Weights of a small mixture-of-experts language model, trained from scratch on English Wikipedia.
Size: 11 layers, vocabulary 10941.
Experts: 128 experts in each of 10 layers, 64 SwiGLU neurons an expert, a sigmoid router, 64 empty slots to pick.
Training: 440M tokens, 1811 steps.
Below are experts of layer 7 (counted from 0) of a mixture-of-experts language model. Rows are named router (the router's row for the expert), gate (a neuron's input weights, with its number), up (a neuron's input weights, with its number) and show model dimensions 0-191. Each number is 128 + 32 x the weight over its row's rms, rounded and kept within 0 to 255. Numbers have three digits each.
After each expert's rows: a language model's description of what the expert responds to. This comes from a sample of Wikipedia text that the model never trained on.

# expert 28
router:107104106048109139164094106155097106145106156180122068149109103151094119177157084162131106152068084085179119132104098123145091119136090170079144132113076132119138148151119054175150177063161074105149137123177074128142108128181146180078190127108179120116091132160094132095135112130113137149163177140159183106132087083144142121127125063110162124079149108157123129125146174151161138085146079139148161156163175152175156122083166124158190139122122119173064097071128137106138099180147186133133116164068156136174118118096145141107159164113129165094112153196159120151141131080098163156
gate0:130124187089143134173097127101120143158138131122134081112110122188145100133120161164161089088114099137135126093167115099135121207177106130188179165113133161072069109221128099130144117152112143146126114170170078052094100133108123136158171095136181119088109134148154060122162096142112129133145170168145140094115115092163105160108145081119134079104134133122164136207138189077181127093082073095135159102149141141146039126123159171133165111129136098101138148069099124111187166105150116141111093141081093135165114140182163060156155152154130142120141101110152088131083112049126147149
up0:133088135080115143120122124087130154110067152043076164154117108193142122197155095207101121142089173099140147086152104133188086112150098156139152126113100121105126121102138080143085179222123115133130119095165103173135069128133155101114138111150092183126139132114135075145116167113173081117131151168105156130147082090088106166143109136100131115205147132092183140117135163118136092113170092109146162128088138127136138138118117170175140104103134129156144126036091137112101162191158129061112121165147144155096107152125147133139130156150144196102103203135105052167049129127118116110
gate1:182138121112107184081137129177123130119128182113105124103090104148140161150182106145143062130101154131211127115134152156120102112084151174103155147116089152113101139103127089106115082123115124110180076096109119131181097108180124127112133110178160142124157116166114168082172151046100143150120111131129171074047172087128165096195068121057165106118149131124122163129077116110078101115126125121157187068127157086098141140150131127131129169164125115138155119037132172127151074146168161177131121102104112135171101092077134138066115119075091181121152084144104147124113113135154077189
up1:148093132138121133143176134146110071172154156090193199156122167124140159113106126173122114094161080184206127136105142098057092060142124199124150097137127122130108157049131192059084057150166095098135142112182134126066120104129143184116106177151087126123149155167182124083134121148134130141120103071145105091134115139090148140175112153151081093173121112101157141124133124138112191185163105114129104111112106134127122146194118099107080137143126043134144096148137093111107154093116078115131096151151152120125120159147182091137065128163148162177170134099120086141155102096142104089
It responds to: Verb endings in narrative

# expert 40
router:166102149080173108172125086131086106106069162100137070177090105109112137139152119169109117171100109115082129157120105110134097080185140175105091168114132102107107211137088126190130138161140076133130112178115135115090122102155130143149155114152189140131098174133138139160151089156116117177143145127124153095123179114164163065141103112084179141128101186170139102083163096099159175174170149110186086170132084131147167091117099138121185123093138176174085166090130080109135135134074170136141095172167141140091138144173135137118143214135080168168151138182151165159164122146115143194
gate0:144102162203074133089131096174097124113106167110119115129146162103140156111158117179103111123087159123142142136130137100149165103124091150097094162185116154082122143143155062075105130085109122165113107130125112155115102086113104165144074146078132081132061057119115191163155113122107172099113151133191140103116094115070089079079063088118137148053107102126157134145084061143073170113129131145099129170145152130170104096113103082130132131115150128119128105070082096169171143096135128157147150206157186132137148123123126147131145113035147147107109131126078126156023119137102154162
up0:154101109149118138140128140119143157119131202146126122117089122152111185178166181152145188144089087136191149137141128099119085120118158100093141180159116096117130148166146090131138168127082069058118142100149082140128111138133124109098189138137144113179130053131129146106117077143180123136125199149071059098158173116139176126138109172104160121114097105114167140163129111101073098140101159104156097121199110091094172099119101107156201142164106100158079100143106164162106099146147119122135065154114097078125128067089065162114164164172117129127105146073085082142083125133127174048
gate1:145139134101142175121149149069113111128110149140096128124125173186193112188089112145168154080143077125109195106156105129151087048161174126146097112136136217097106181080116169129188115119125130068110171143131092092133100133081171148140120119159148148131136087108109076109099141157136093117126111180152131111154141153156071130184123081159130108118072112132169123100187156124157139126184123085222177124106131186164134132176100168132156167151109126149127108118147165140113101141135092092070195165102080124055079082147127157143092122144092131144118120109166124099148124191155109141
up1:160117148207169137115130151106141119099135081059114110113109174131090171214089136097146135176114074100063125125146123088146113145162159218155132104167120131102030177116135161141153140112129114182072079153086152162142118136151106058081115136144138135133084173147141088182102138119067117173118131156133160151050132088133094140153172107072150099163166166096115182081112156092109094138129115062158124113136163106137139130145144143154143147106107137138147126115113147124127114124138147136126085118100051117114133128076119168062138148177153130133159090115188156155161128156061138120
It responds to: The definite article

# expert 36
router:073163122107095152086114093149124091160126168105157097168093115101104145157149070148086095150098110101167100090087116090095116137149099161078177134138118060083171161119146088159151062090174100101103128159158101144140150120165155165149155178137132173136093184134124124118114132190085128136155117136184153156145114088127157114115088076091164106116092160122113081147132130121152172189155124174170103166166112115154134082095189139184133111139128180147111096100146084125119117139088147145069105166147101085144089134195161158147093153191132146137048196155156141161159165110164187155
gate1:090133143053109179165059150138074047138106138120135070164110091123132119147144128175144170137163035134163157135099102128146071137165145135134112086056115153153076151123103114100113179123127166112133145118147093134153104155140165107197149159148103105124089153177123192138096106109120096147116149210093104090136160149102125128169109134171137113124166129150176159122156204033103116157111156120150138131120142105124095100090167146117172151162122089165140178149104105156141176137152134151124099138134127151118104224125157107157148137183129156105147175108139104157171163054090146128
up1:155107081140135169138113144173132171119101183146100132141194129124130085140092149141143108175149087072147137093144185133131163096197136117174123079127112142095096138072147163130124122177087099134074161092170033148116182156118103110155114112098191132106167126162168131182156149148129171064095057138127104153123101117101088147100146128150130159092122119119126138142130131175073134148123157075144087149149141132105144075178233081071117147129120100109073168178091089163156136153156091164130106163158147135126072094121116135106150120116154183120161149155116113132104086079180173150
gate2:086147120135176163101137112095131090162119124131136147141089165095139102150121114135096128123121098117094132127144096085097175120107154156152112050121161154145171153118150124145118187135067110098138151142114098109065071129174165132119137110137088091083070210121084099092117183120154152175098122163106105102197155118133213130112133081098178104119105117126166077126136198113110136178090154150146139167170104108070104141045162093152129147118143124147063151150108136144192094105142140191106173158140158110117132142152103138194163108174110154138074143201181140140129117067130135174
up2:108132164089130119182142120122130123153086157109140190094138074083162052194064207146112165096156120130133157149170152198180113106093161117174091091091041040142100145064186130063153131101140105085129152059149150155115130135134097135137125164120135138189108142156155081079133156138134148095102157130128143086153141110146097085093143094103096087144096093129116139141108163164112055106148112095147107123115159175159095168108148105076144155138117152100122124127186088104133131117084158108118145078086131110081156144152134114211139110133134166151141124150118111071146150117120145145
It responds to: Measurements and geographic descriptions

# expert 46
router:141080148089156140101168104187148144158127126103140092157097107107089191184182103198108118178101124150130132114166114124102180113192091121130092112093070106068146194141162104168101127153104089123146153143185125138141111139191165176151159138175168174127155111159133124071129141132108071105123101092143129185163129095089139133110079127126133124122154141107066118147087149073125165091117114152092136149160112143156108112082188178137152125160083132153147174039152065168113132128132186110148109159104169090182084124185131100138130124143131155160121149155152107119182130086119177191
gate5:077124175075177100165111154143121154107185104135124127098142131142142148067120123193092134173130126148152135103130143167189116142149090093111193110075100127112078110105137149239093147183171128144098143143063142091105163173096065101109156141144151150086168142129157138097107117099096079113125158174115135123177165139117117081079108123085107111074085170062172153104095208104089186094112105131109073143110119034095094097103148149130119133088104123109105089094106156089152114108136138144110123104109122169159080120126098110137142134115085074176148129128137111137128157152080170135
up5:113132157172091146095117140138128104143164050128116162185154162120122135040134100132139134134175100121159150177115161077124109154071159124110214162156142128131150156149107150118165130121187151146123143149185063158152161099121143097091124070142162121154115059114133120076098143109135135107107127109149122113085148115068096140106088120126143117132136147145162133159130149150153101095114175091102109132131149124164059206131122097077212098164172129178084153150103139113110133191163134134152116065110126081067199147082131122111072136161136118159106106101093114091166111065141203099
gate6:127130168158142134146151111152087140120135120138103122079107169145176106135148096212101134134144170132155133100198126123118164149129058114105119137090121123133139183143094133143119184134109122156132097116161075163170115091154160114142175147197095180103153099156093124078104183126172079159130086079185128188142125137103131060108066137000158198127141082076145148156173125134062155090168157124124171111158104132114118127132169138092149131116104114166151161108119138116131121133171115094134127151155151106198094135175184158141102100154144142117176116123110175133128129148084152192
up6:125126140153060182112178143097069128145109124130176164130161120154101163097131108134157165110124143081147077213184060081114123128088137122172119168178119120143093089113145145109182126109140156132124153161076195100128160097146025146119174104129101068180148154093140172137145096150171157148152134165110153172114152177147146171120117137160138153121085143131111142154096113097139092227127092109183186100111090113107136122109135066101114120139137146111134117174139095107127072123156147148144124151149135154071088098115126152117141196165137084126106077072147126129204137143125146077
It responds to: Statistics table separators

# expert 45
router:142190141076149124127111076100072063171139162088160104081082113099165138163144105159089103109088133140133119067086089087135088092148143169143164173113067102055162173067133063192143149100122099072155109151130133113115197083155123170124120181166131119148112127166124090141078127119052128085155130098130161182138077117097150162156123134091164164100114120118129087131191137154129135154181130140149138180135160100170107117095139111163146145139166166146136164115162129083075167131076118140091084133144138077115123113187124119110126167120110097130158161175116148144161119127154143203
gate1:117137236138118137119087113181116134115114131136102118132142109138130114124161085177151160122128140143165169195117143164090113087180109138112122061091137144170083160100138101142141121133132155192093094128176140083162119115086152098097137161079119124101110144110124121148115106171163061147109139085097118149149095155207133174099162177118167154083187112118114103160127078072188164154099118140121104181162153168155127054114091203147147111101159180121108156144170171111103098169101135173138044087153139088128179194130132170095160114149121093160120159123111150170112128145137120079
up1:073131133112131140095156092104160160147128104148139182088066161169124101175112077115104136127166081172075100086098131109063179103110167198142100134123089096071144156035096162168200129146106108137085176118141116094085100141098073080119133090130132136082091115167111073135141138140127166106080134122127135146092114129116126106094089053152060122102103101138076143085118154097118143062157094127146123083091140103122151193148113141116147166135210140059162146111130148116126121120188175126146120104104142084196101104135081148117108145108141193139136158124115138118136094090127113117
gate2:089195108120184132152113112081110171140111090120106098134103074161110150150110138086100166158100134130138146058119145113192146093195149137130161109150131166100182071087125098122139126171168127128123179117169096157115198113106124048097130104139187109170118088158086157168154090148133155108115186135135156133111140110135094105178086136101161139188112095071108084141104116102121095083218119160185176150191099095115136137122105153100128136071141105135123124074102086110109102122100112143108100112142139129031138146142160058079160124090125149126118135146134191072125098155140101122
up2:104171160187099085159152166120141110112102183159137086114087160163110109121180164045146079064132129112072135132131145119089146119140129160095116145192134121119144104075097114124111193155110159158132158149171162092077069140120124106155138097130080134203121155104142096160096176100140168098177104121144134174089119107153157140042135128182153083091129118105093074136093174190145105165105140148147112132099161114097201124124104145093171122126131149136090143110113125092085144124099129136122063103181127094169134109126090198117195117135160122142149104149156086129129064200107152132
It responds to: Table column separators

# expert 13
router:120104133064127088160122103118096082155075167069135098162113091115110125151180148150115054171109145080135125135098151096105117072163126155125116164128126123095135240154100119194090120135112094145125085138140139124111139089127148126138180130152173163136144154165136142146140086141127111200150170143115182136108180073156209111137111096102176100125135135172102117099136131119147157165128135115161091161148068138155171140102116154138170091071088164182119176067151101109166114158055177137154126134206148128129115145129149121141131190117077161167148135191118132189146136123082109167
gate0:133156111159124189128076142066152155128134144090125101122096101150120141153169115149133099138135100133190124110116131167100152065193139149192144184075133091150185167100149062131108129161134097143143102090140152115110229141066141130184205151065113085075154138131155154141145114079114143158113142173109157153165136120125083166146131131131124112126121060095100118130151105106098144150107100134149154076134129141105125132120076125129112153181175060130104160164115149174129071116069163177158125154186155110093124120119132171174100160172084119144142142122081077075142165141180113069
up0:126121137095120110152054145134110137136134138180089134102159138066105101101102036076148179092170116147126149139165150081167179089123102077131152110107043095186182128127132124114112099113096127124116129187090127181150087112115134109101131120185096135119082144130210135130121141101109077103074087134099135173135116137043048094125190083142190137129075188159099173134138122122101111147145138135150152144158147120131147150103163151121111070093121089151115143120128055185079170123108164127142106156075140130154189118171120102090087160131141120125144167121159129092127106107169146115
gate1:211144133121114152153109183130166073118090114184130148091140102098129084113145108104143075115112134121152105147145126140130111139162146181134123138136074068114153152140075173173122145152149147159128174120082106151107149104132125194103144087119092086097163143128120172144119132119098084150158143184096115133152166098166149112114087046141122089095163144135125136131116122179148132101130100075094093118125139088113164076132130123079053149117124159141146047028157159122134192112158175067179153133175197150134124079149103133118175186102130166078138148155077085121122144099072123090
up1:118087138090127128152149133136155149115096112120086124131123138134145168207149160181116124154186174041143177156135125128201132093128136091103117191162120133083120205116089129119105079184166073137133139102134165118118115156091156129133130197118180115156112123084176154087132133168140133107138135158159101055154082081114162135089137160065115099095122113179199111174141110096099120097106129131123089197114115131075096107130119073159136135110110108128168178063071140085151101106094141143141093169134167138178150133120158149095151158134093161112177087136104135112165159191095082094
It responds to: Determiners after prepositions

# expert 15
router:159129101073105142105151034147168139145099199131179090141101070143141099135135157117091080118089051080152145118166097104134157128136125128082138133118114109118145208140142110147074152136115118109163122160180102158125140120119109115115167114123190139171147164199124135037126095104064137127148139088103188161141079098131126144121129101139153120076096114136137093108083176101135156115193130147132142194127160074177062083126115170139134076116111132153058144102142107122101158116137158145115072121182101103151093135185167107148105095121123119112091107192153134145132145111174186168
gate0:113123125134155143126146081159078107165155139103161166142139144160114094165100152116143039179115046138116141024137176138185153163189116136038124082092170097135130077168109074123102132139134079080097130150133170122120142154142126107127138134118116110117122087151052078108169172161139172094134091071159136124165063146128131075144108097158111142094093123077069132089090085134167127098148127164156156174116202144194121123177136134138101087117120122095075106151121115139137123168121116130118117121133107092111158118145163127149146098118150139146148170135108082161171081122069134182
up0:115166080122097106194108138105107101171099084144109136126114127143118132138136102163131140126101157179060094113078168133144116091164129151069121123073151110100121132164127114157119099092081082082111133061135140158082177143116101126178040147178127088079099148141107118155201126120129134147078164098180145143178140131137153166118057104148121144087084144126153168192165105183180076140062119141091188092148115171071161120098178122148120121170068148096142169160119120082112147147115114117162144149116114177145190132133188164117164144135148154149113116150098150148101111095058158132
gate1:183149121111102085124152134098191169145176207192124048170091093083145085148123150109113131092122140118098142172117164066148076158135149120101111137111143158177152104113177055076093073095139096162149115104139112110125124125124150123189132112125192117128129150124107146116161051153138138197111133057137094139174115142177127157154108145143163142077119132120116111117153130146048153178149145101137121087177080140131096162142144095092180159126178157130112177095162094120103158196187106101120142127097100168166128160126145110145115145097110143152139129105168122196073159131182122152
up1:159041124136121114111166093157098103148036113146097150169093167115122125074185120135116116111178106184147097133136146118186137107072099094159092121115114130109135187112115118138116157115192136105174166159192150188152099117141105132160136118124145079167112168128108153118144148127093124113149141152122125118208122115085125151116113151128133114120114170115091123114141166139102126057097156134146155144136112103135091175157128164099105216166140126083163117156109090128146105149183131060156021157089162103147159173096088117146128136098141103105077176157141168185087151166129088200
It responds to: Plural noun endings

# expert 30
router:112087144114149147151115112187079084098122118154204100132104089092124179138144148132153127180126108131118134152135098062130122134208093158150163158151112082130126181159072071156178088070107125150134077167115161129091141114160132154123116178136098104164168150149101170113160070117037132135093159131119132153136169123110086149103156124088163183089122169140136131127139171112201116179126049215113116152095167147188105139129163114086114137161154155135085101110158131127103148191108193125073106120172092142116109155155187139115129149143094136154161149141169114153160173101131129162
gate1:065078123127180175127140130130102162114087132117114128139125092134114127110148076167144069104141097108119194154107113082104195138163104061110150096129127116101128140096113140119167106097061135130132122085148155178076178094090136138147095163150177088163162090155107133121141078115089110175146087097102150167107161146122131161158126150119135142129139161131139110150125202137102161077163142158109097095058149113160109200134203126111180106100141120112190123174122095061093156130073192138099114157136111160125162140104109096095108100128091079104170113120117089094133179187098122223
up1:152175104096100156141122120063138132115122125154073156115126140105129086104081161138110081111094168117120105090118156148076169149099133118168172142132122215118093109168133074124051128136166102087134137144127167158208178125160118146132118099208055144091118130124064119120108172086236107142109135100109096142115177111172081052133080068144159105094126125133157100140137137114115140118105085123157139133149130091120134094061121119191155125161173113109137125155137118150178128060139090087125125130145130125122109107125145100127155137121085144174162103101080076139165075116058112094
gate2:122114176192138155142159167079085154078118120110128120143099199034118133162107111158124142194134059129090157098129087129111097152179133164196158173061075081153152115149112135091106133149099154138087052096101098131101135117098129173097119129180104099154146140152096167107071131156078138147111152112116117119097098111119092024088143127136131191116179162134167169161101108174107190124128126167161181145115118148125098126123123129113075131115175116145145129167122118125074098171113134177121142165138142143138091103131123104124106127066115132110178139119150167191159165107069126097
up2:148161072146094100134078139095163089125141153114161066100120136129131143086121149132130087103127120035112128107122099155100131111056185096101107097138103089092157120168163108132105092079143187112131166100085169111113217145163094099125168100099106158104181086144111059147177171085111096116101168160135194147085166125155102116129086107129108091105155168111153072154098102113110141156130078102191103112158122085145139193146076091154143103132168126105167143136145150158182140116132132081180117142060120120090142102112146084112151193100113105189126104160101128119111066142151110102
It responds to: Inner pieces of ordinary words

# expert 4
router:078154155110101138086130093146123089168111162126167103165093105115121135166141061146085093151103120115162086071096098098102094123150086159101172138126117069075171170129167096164142062085179090114100131156161124150113162122164150181124149176126136200143089174133121118121119127172085126140159096123179154168132098093128152113114087076102156099134089152136104083143136122119158182177157130177165109165177101111145117081095173132172123105135145195145112104100143088113117133129088160142068090165146114085140083153191151158159092144192153145147047178145147127160161162112178173155
gate1:114125109134126163118133148129141100112103172115135091120142051092128131140140142145147090092096133078153100111108175198169119172129130136082129108123074107119130178172153157069125078106153140129147122138082097146177091094152153128092150075179114157121104098145132084116106122169125166169158088104111172155096079093152095098087143101074131133155057146136111154102157132120116151111182181112154189140123130184130162107180162178137132123122037114073063142070169059081131107155110164151139114101164134062139079117172126127113112158211112155126134122163130117066155080103166090122
up1:101137076129153162154110130166135081096100141093130175092087148139108118143100155098076084111148095129138092176110084142059160153139043129157160159084175152155117136119115127088145100075153178163115157151153038154140087061161158102152131104105115124127131153102135084111195097097154108137140113152132119094136087124132131135144139086082138160100124146111081136166094077176104051118096078097122118147117114143139147166126078110102116080081097124092167085165092153120154177125099102135176114084167075103111128114112046103136148121127215137104095107043089112131157113087146118108
gate2:203167129139148158163156106160142165201170159064112113144109152114134140173130131127083114148151115166108127105106083069107137176150113113157146101114144121185121149126130103132140108136144156099141169144121181092069123131162183160170139102127122144107192111109164106102167166146116165142133157099102069104195109137079067172130135128111109103094084121121086122118091219119148107195125116154142189154127127073134102147111146176046146185102096136169106127077121172164121087145113094102099097182120150124134094128092119130105119134132126128140169129077152148118199121019135169170
up2:158172098132124077147149114097181145072080060117181103163098124165225139202107116082116103112112104119116183130112152106056138086119167093143136114125159161136137157133118146106118107148137120119133135083148156170064144135132156133085107101067152066148057098088145088130149144180116138113082122144184112115147115097091136164063170153174134092141163087076160075095123151076083154158179134136129171123150121102207096109136168153118087134089143154102118083128135081147167118126103142134121153115206182086109117118106191113102111094142087165109162094133130127159112136099135147138
It responds to: Abstract head nouns

# expert 7
router:054168080131177095139085080135100076140115141093133119121117154142107134107092108162124136202100088082108102107058187114153122060203188144086148116107119145112153153102118126167181107115139126141131119091147079129127143113159124119130177148091169145151129158152158144050073126181058134195140115106156163174112127129137186136106101117095125162085170157129128106169135169126173101123130124109109131144112138134145116135122106160119187126103146158162121119097162105133115060126082193107094088095206159112158070182132154173132153151147156082145160122141182137155149115129085158202
gate1:115145131107138154119140145148100124132137135165131146158192138072119123106106170084140183104122134097134158151128196143139128105182138161133120147146114109127130112091096125154161141148110150119129100191097144092107168166145113158060131141093118180082121106064146137121123109181103132178183092126121206059111136102082133135152103138098055195128129141140140148164177141179110176110067120089164140132081140201125132151079070153098138120123111116186169132130118019134135119114134085116088117116092111104176126047180116119095090146171113134150131090199170123077114091140114078099
up1:066114146173057144170165063099121081112167115155096081093101121088104128173105116097121128167084129097108148110139126168131153090150126166136047124149115131175106110164152146123162128180112143110096107128135093123109201118151146118117156161176195134126111163142148146140185144158142146146129090130159162144132083146134163118128056122199073121132147119134128108143074134114147106087087153147111151210141116143097129111098156118120094098127157102077119146030159093119155156143134099197089137090101134129139057154148071153122086137100166041098111071139171129161122125119151152062
gate2:084109151153127206165117108205092151136149112154063093108147137146155134162126129139089107128160115094146162155099142128099143143126075112177166100099144073066126115136170168135111095056108128147134119127150145186107173117155139148176173107142103146161120088138160147077146137085100207179138119124107107126138187179119124076098159154110154108158192107072174110104119117122171140198163101038137113141124080133214176112151103150074132086110139123174123142181114146132135113091122150110099142082148145119158126158103082081145184179171177126128120141149114153142091151135130097180
up2:130123044139144123188146132133110134096146108131117124134127129127130111091094140143150138214147134124134144155139111144162107047118129144119138154160189144168085147111134101172119192167058133134113081120163124044085120130110141103155057162105186108178078144079151122131100124117116115142092173123153095108155113121145078182085108162112095109097172132114091133110165162141137108161148127143127145135081125113151124123157114187071115138109132120073154198167062157102028054079097136133116087134194126118103095119154122198168124096162148056149153119136135117149128124106177158116
It responds to: Mid-word name fragments

# expert 55
router:151142111105147107109068124097095102173117106079181095155087053142115149173145099130057145125113155108128106110108107074113077074158169126143124154086133112130105196109144132189144135096183131156111151158122135086099149155160148159084165119141172193190142138098098083125127119098124120112175102135125120175184099109095115104084109107115178106113103149073131063144134130136122124131191097139164109163171116121194114062077141117192114150125164163113149171132112082123125146122070141154157133122156111020157080130180170153130089161127094107136118124184118127138122131064169135174
gate0:137112166127111103125110066175099117163096149136113153159116085116139128106105145144159079148134142142176172131120160154142147113141194121115119150134159116079120074130127163190115129112109121152099102149128137094133171159118059124136101093139131137166119157148110119149104110036110176101180151144134103190175152102136192139095122118167087079110170212153135132131188130140152086101113062142134156105117124110156177102069166112108151070135122156116115129085157097079083134073170139148125110127133170104142109155083140158133041182079070150117130106090145190075138107168115101230
up0:118085099123089098160113187135123120131157097203160150131138079211113170104136106220145084138112161104130125126137108120133105147054148132148145104105134150104132115147118178102088107159130171128152127152084100129128118144213112180116049093169157132133141106158110202107174152118111138112086079146130093189149164126147151134107138118159166116114129175108118038125115136110073100110138069105140076157110100119206147099120124120093137125169117116082100114084117163113106181093105155143105108117133132130160136117156125156142133083087106131163177067150141121084176121017154104134
gate1:120107074155126075145103114077197093098135098147109096064087144125109135199112170126062112141128083144090115156123122129094131070128178073137150155115129140135077160103143133147075140134184106127136068164133105107140163086131132157067074101144099108153102146143119059081120122156114076133103166108118082150169066098154107103072094121113143142091126098134119102164131130067168106123169151153162138131139128109149103107142134198108191166124139119064147169169189111160163127127058176063101119117181126132119147045153177125154104109098131115102139123156166058112138115114144109168
up1:170108098150132136147073077123129147083103100114125146170148130217124127116177120149114222118141088125125148143071100121009117095098191163104093185133120136159108172117120123066133110153088147178178098064155075125131087115117120154109102077120167176086111146151068115158184109164169132102131205159190161095154109108113055128142121134125132156111104101156126072095121137128148168128124170074122090150157149133115100179165100082109121155131093142156121115164162142170153148129115140071124124176145131107135104164090093150118136100142086139116129188144124114148127088115141179137
It responds to: Table and infobox pipes

# expert 26
router:076153152106104147088130094143126086164112160122163099169095112120111141168138056145086098164107124115170086072097102100102092127151095150097170138129114069072167166130158095166140058087177090107104128156158112155113162115162159182114151181125138208137092177135129124123127129160080126134160108132184158164134105089125157115122088079107163111130101150126109085147137130115163175184158119179176103162172107113142114083099179133176125106139135192139122095100145090112113131128090155142071101155143106086138085151192157161161093150203157150151045170151154134158156164111163172151
gate0:190138124169195068120123127057101074144152096173111120128128091129083153168085131180100155085128156130096155111154169139082146121160106183144074149108125115084128136097172127137086117167171103083162175064082163114121133095144141108135102092133058124100147125120187143125180072097121147089159143077109139105111083135175122097132125142154189091122145179171136110124101126187131180136114112100116156169149141135094126184160146125120068054112132120168197137096080119121151103171111143145090058159108087120124132053120156098115135186094118083139126134154135129156161172110113161165
up0:150189115112107109140187112167112131173216129132099147137140092134154119205104162059088159103114209125128142108093042152143083121065141149147103152112145080163136121046126090107070162100062126174135071173171151191116159201112148144122113129101142100083151076112132132115127126146083125161149122116105129110098119089138131136133152165187126143141146088128160145116141164110145122141073121145157118174154121156144154169115124158093142137147082163081108140059109199086104120118116081177116106142041085149105171094104109093141126146103126139165141129118137099167112089115105146120
gate1:078125093134148105134161145165132123086122173105155102124131118057162119140164126153098075121159128095103159136109085048125154209185164150140130102097196094117162140111137089161122116088188103164137162131047083159145172089210099178104183159094101138112143129074129070093124152102138111147098179106127084122165117164138145124154148124179149136102128136106155134118141042115165205120110130119077104115107150127131141137112153086121174069084153182119159112120133054127075149167128171143132157179137130124172123117100090130156158150118102092120143127165136168143172190089130116130
up1:158122220115086140061130138098128152125164178166159156154130120148154161159131129076185111123162061130139152099165119154057160130105160173135108112120060159132143030160186137156159111186144128149152163077131042150097094156137173197154125095092120131172126144154142159122150139166139103105155192098095086144134131080147125108123106111146182162131121123131142170069158095149150122201139175128118143151167121150180075122157119126107109154189097189129118176142192096114125159097123134110093090129109154092161152130089131104131148140159100125098104156084124134080122105153116170136
It responds to: Line breaks, sports positions

# expert 2
router:160128079138113128139126084130160126174130127180125102109054114159114185178117130144047121159150066125146056101106134111151100121162107175148085080127108126165149144177081087173177133108118100129129062109110117136136172069171157143085169169134166154139103151189120167126175087124137142084145096101102192117130064077168151127101080082118152172069096138114154141097100159115135131146111117118132105198184111080093106094091164137082155117155117103171079125104083117140112131140111138104148087090182113134110083123135113106133110142096176120094092194142103155158190154113121168172
gate1:088192116112142176119083109146064126171046181120139164122157140194124136105101088114103109090151137131132088115165112141129158106064144121096171116194123116137153183205108164154130102092130079130132096138118141154076151109158115101120076147128139154115139132132154139109171144171165153161102143065139146105169099134160158156082155146071113115070213160138123174114131204125142160145124143123115124186145118121081124049118109130157165111094119063114116166144113127119108166125174125086127106026156096189138117148198153148136096153135093106141132091130113147177124174103153140146
up1:087101129088133157182141120135148143126105086089110193190096163144119123111172117128126151124100145078129131191136145078133141153173119183083159131100164162130126102116087172147149118111090126062099167198061110110102128143128161127167187120112133116125089153148161108081110189129103174031130090073147129159093115173147133136135107128122067133154051095124148121128135099117121144117125136159177111081115140147195125097156121146084072174133122134170128110115070110106134143182168075142098081119160166125193183079098085129096125105128182092162143110117102090157116167125127166188
gate2:119139135185127073106117096094168134158115053186118192080151102123122113137106067150122129166131126186120129073110125129129175117135080096161113151158126109152107105100153122115103084134076095175166114156076111125106117130146088117154124171181132124104105100121096084138123084125079114165092109099131132087211173138123147100170128119167193138113150147109125131109182079071123136133108158142113151130114145114120138164129139196109121139148117118186111066134076092125157112099092162128186077076081097091175143108171102107076147180080117070140164173185099213196137119126115132110
up2:144165119145114077144113141109104135098156167090155137099091173134111178135101114147150147135124111109177159102115164104152147085108088152122129110022077113074148131116102091132157158102098102138192080168087123111126141178175091177148057091096081078158114096093154125116116096091109165109110144138136153134102118183164059146162132134123146170163145147157079104081114160123131085127156119116195097109135178089134135131170135140221137157091138161090137062156146074100129142117131059149119070120120088115111108118135130156171112184060121062106162095083092164124151131158153102150
It responds to: Past participles

# expert 27
router:125107189120142114108158126154094145168110110133143128119161105185114144180179130124087127145134104100162044124082083113202138115139037183137163138076113074058203175074193084157150100143187072111091084125149153143086143130109140111146123116134197158098140154123159139082175084146071137161116170162123166135121140124125176141120133104084131100141096137081138110159145154095130160147180077136176138146148113148136131115139127098193107094118154156120103173124094117169148117150089161178090069108167156113138064142182126136113122149113149151125088116133094151109155156098182154158
gate0:192114174143200104078170124110124065142137120133103132134103113132205113169126144075123072139089102088111114122159138074114143151168072185099100122115155149100126162095191182110172164152188089104112096165104171174086160078139110095150140111085187165097129134104140105079120062119107166117124118126079141118136147105086099138139166097097183151142134130111099066135110089155119101133161167064121094113089104119111120132137129102125129154103087119117078156082068186182134113112088122127160122140143167143103037085127176164097154183092080098132080130139110152110104142128162131144
up0:090143097142128127140167121120133133117103102144176125163171117103115141115100150081100126158178092094186093120091105198109092173100162180161098144119171146140079104130130102173091150145091092062121255143131129151130142115144167125114111110113053120123112098149132090141079107058112203130089146123109089157120088078154065116175137146102081154136134147119188106121103129162185098146154161129133139062169196128099114152190129129117096089161121137137090172129131105151148145125147166149128081131129141175138109123109161175156090110134096109128129098146133121026162171134097098164
gate1:128119134153109155086167116069155108126182132171131092116130171142122083147099148178111087127138057170171133160097131053076096105149135123076087092096177134165151178042114144125140149125131151109173106161147101131073126167058102116139157095117125107091168112137080106104151126134114148067141164094154027120122092114108128092084107153141090157181162138146111149143120119147135125163153147157126205168106121064118130144100128181109168137083148145193075102111148123159076167157184118085092175123102086132137149175128130107119161136208115159100175095163136128137125114132118161157
up1:173118069122075094139093087119140135107168119123189130168074109186093160073072127104087182170139112129175225128115168117080107125113118204140102177199070160132123103121163036135130140166165143102122148141075066174135129141115138119090138127144079141120132135095109102124109113078105081122146122158144136153143101128121110092130161136106119095121090122062089124157137075156124150114167115106147141081153092136118141155105117094072152139158124091117111122107208084114181139120171113154145160137117105152117099155116153154138137108117178141089179121146125144055156127221082117125
It responds to: Word-initial fragments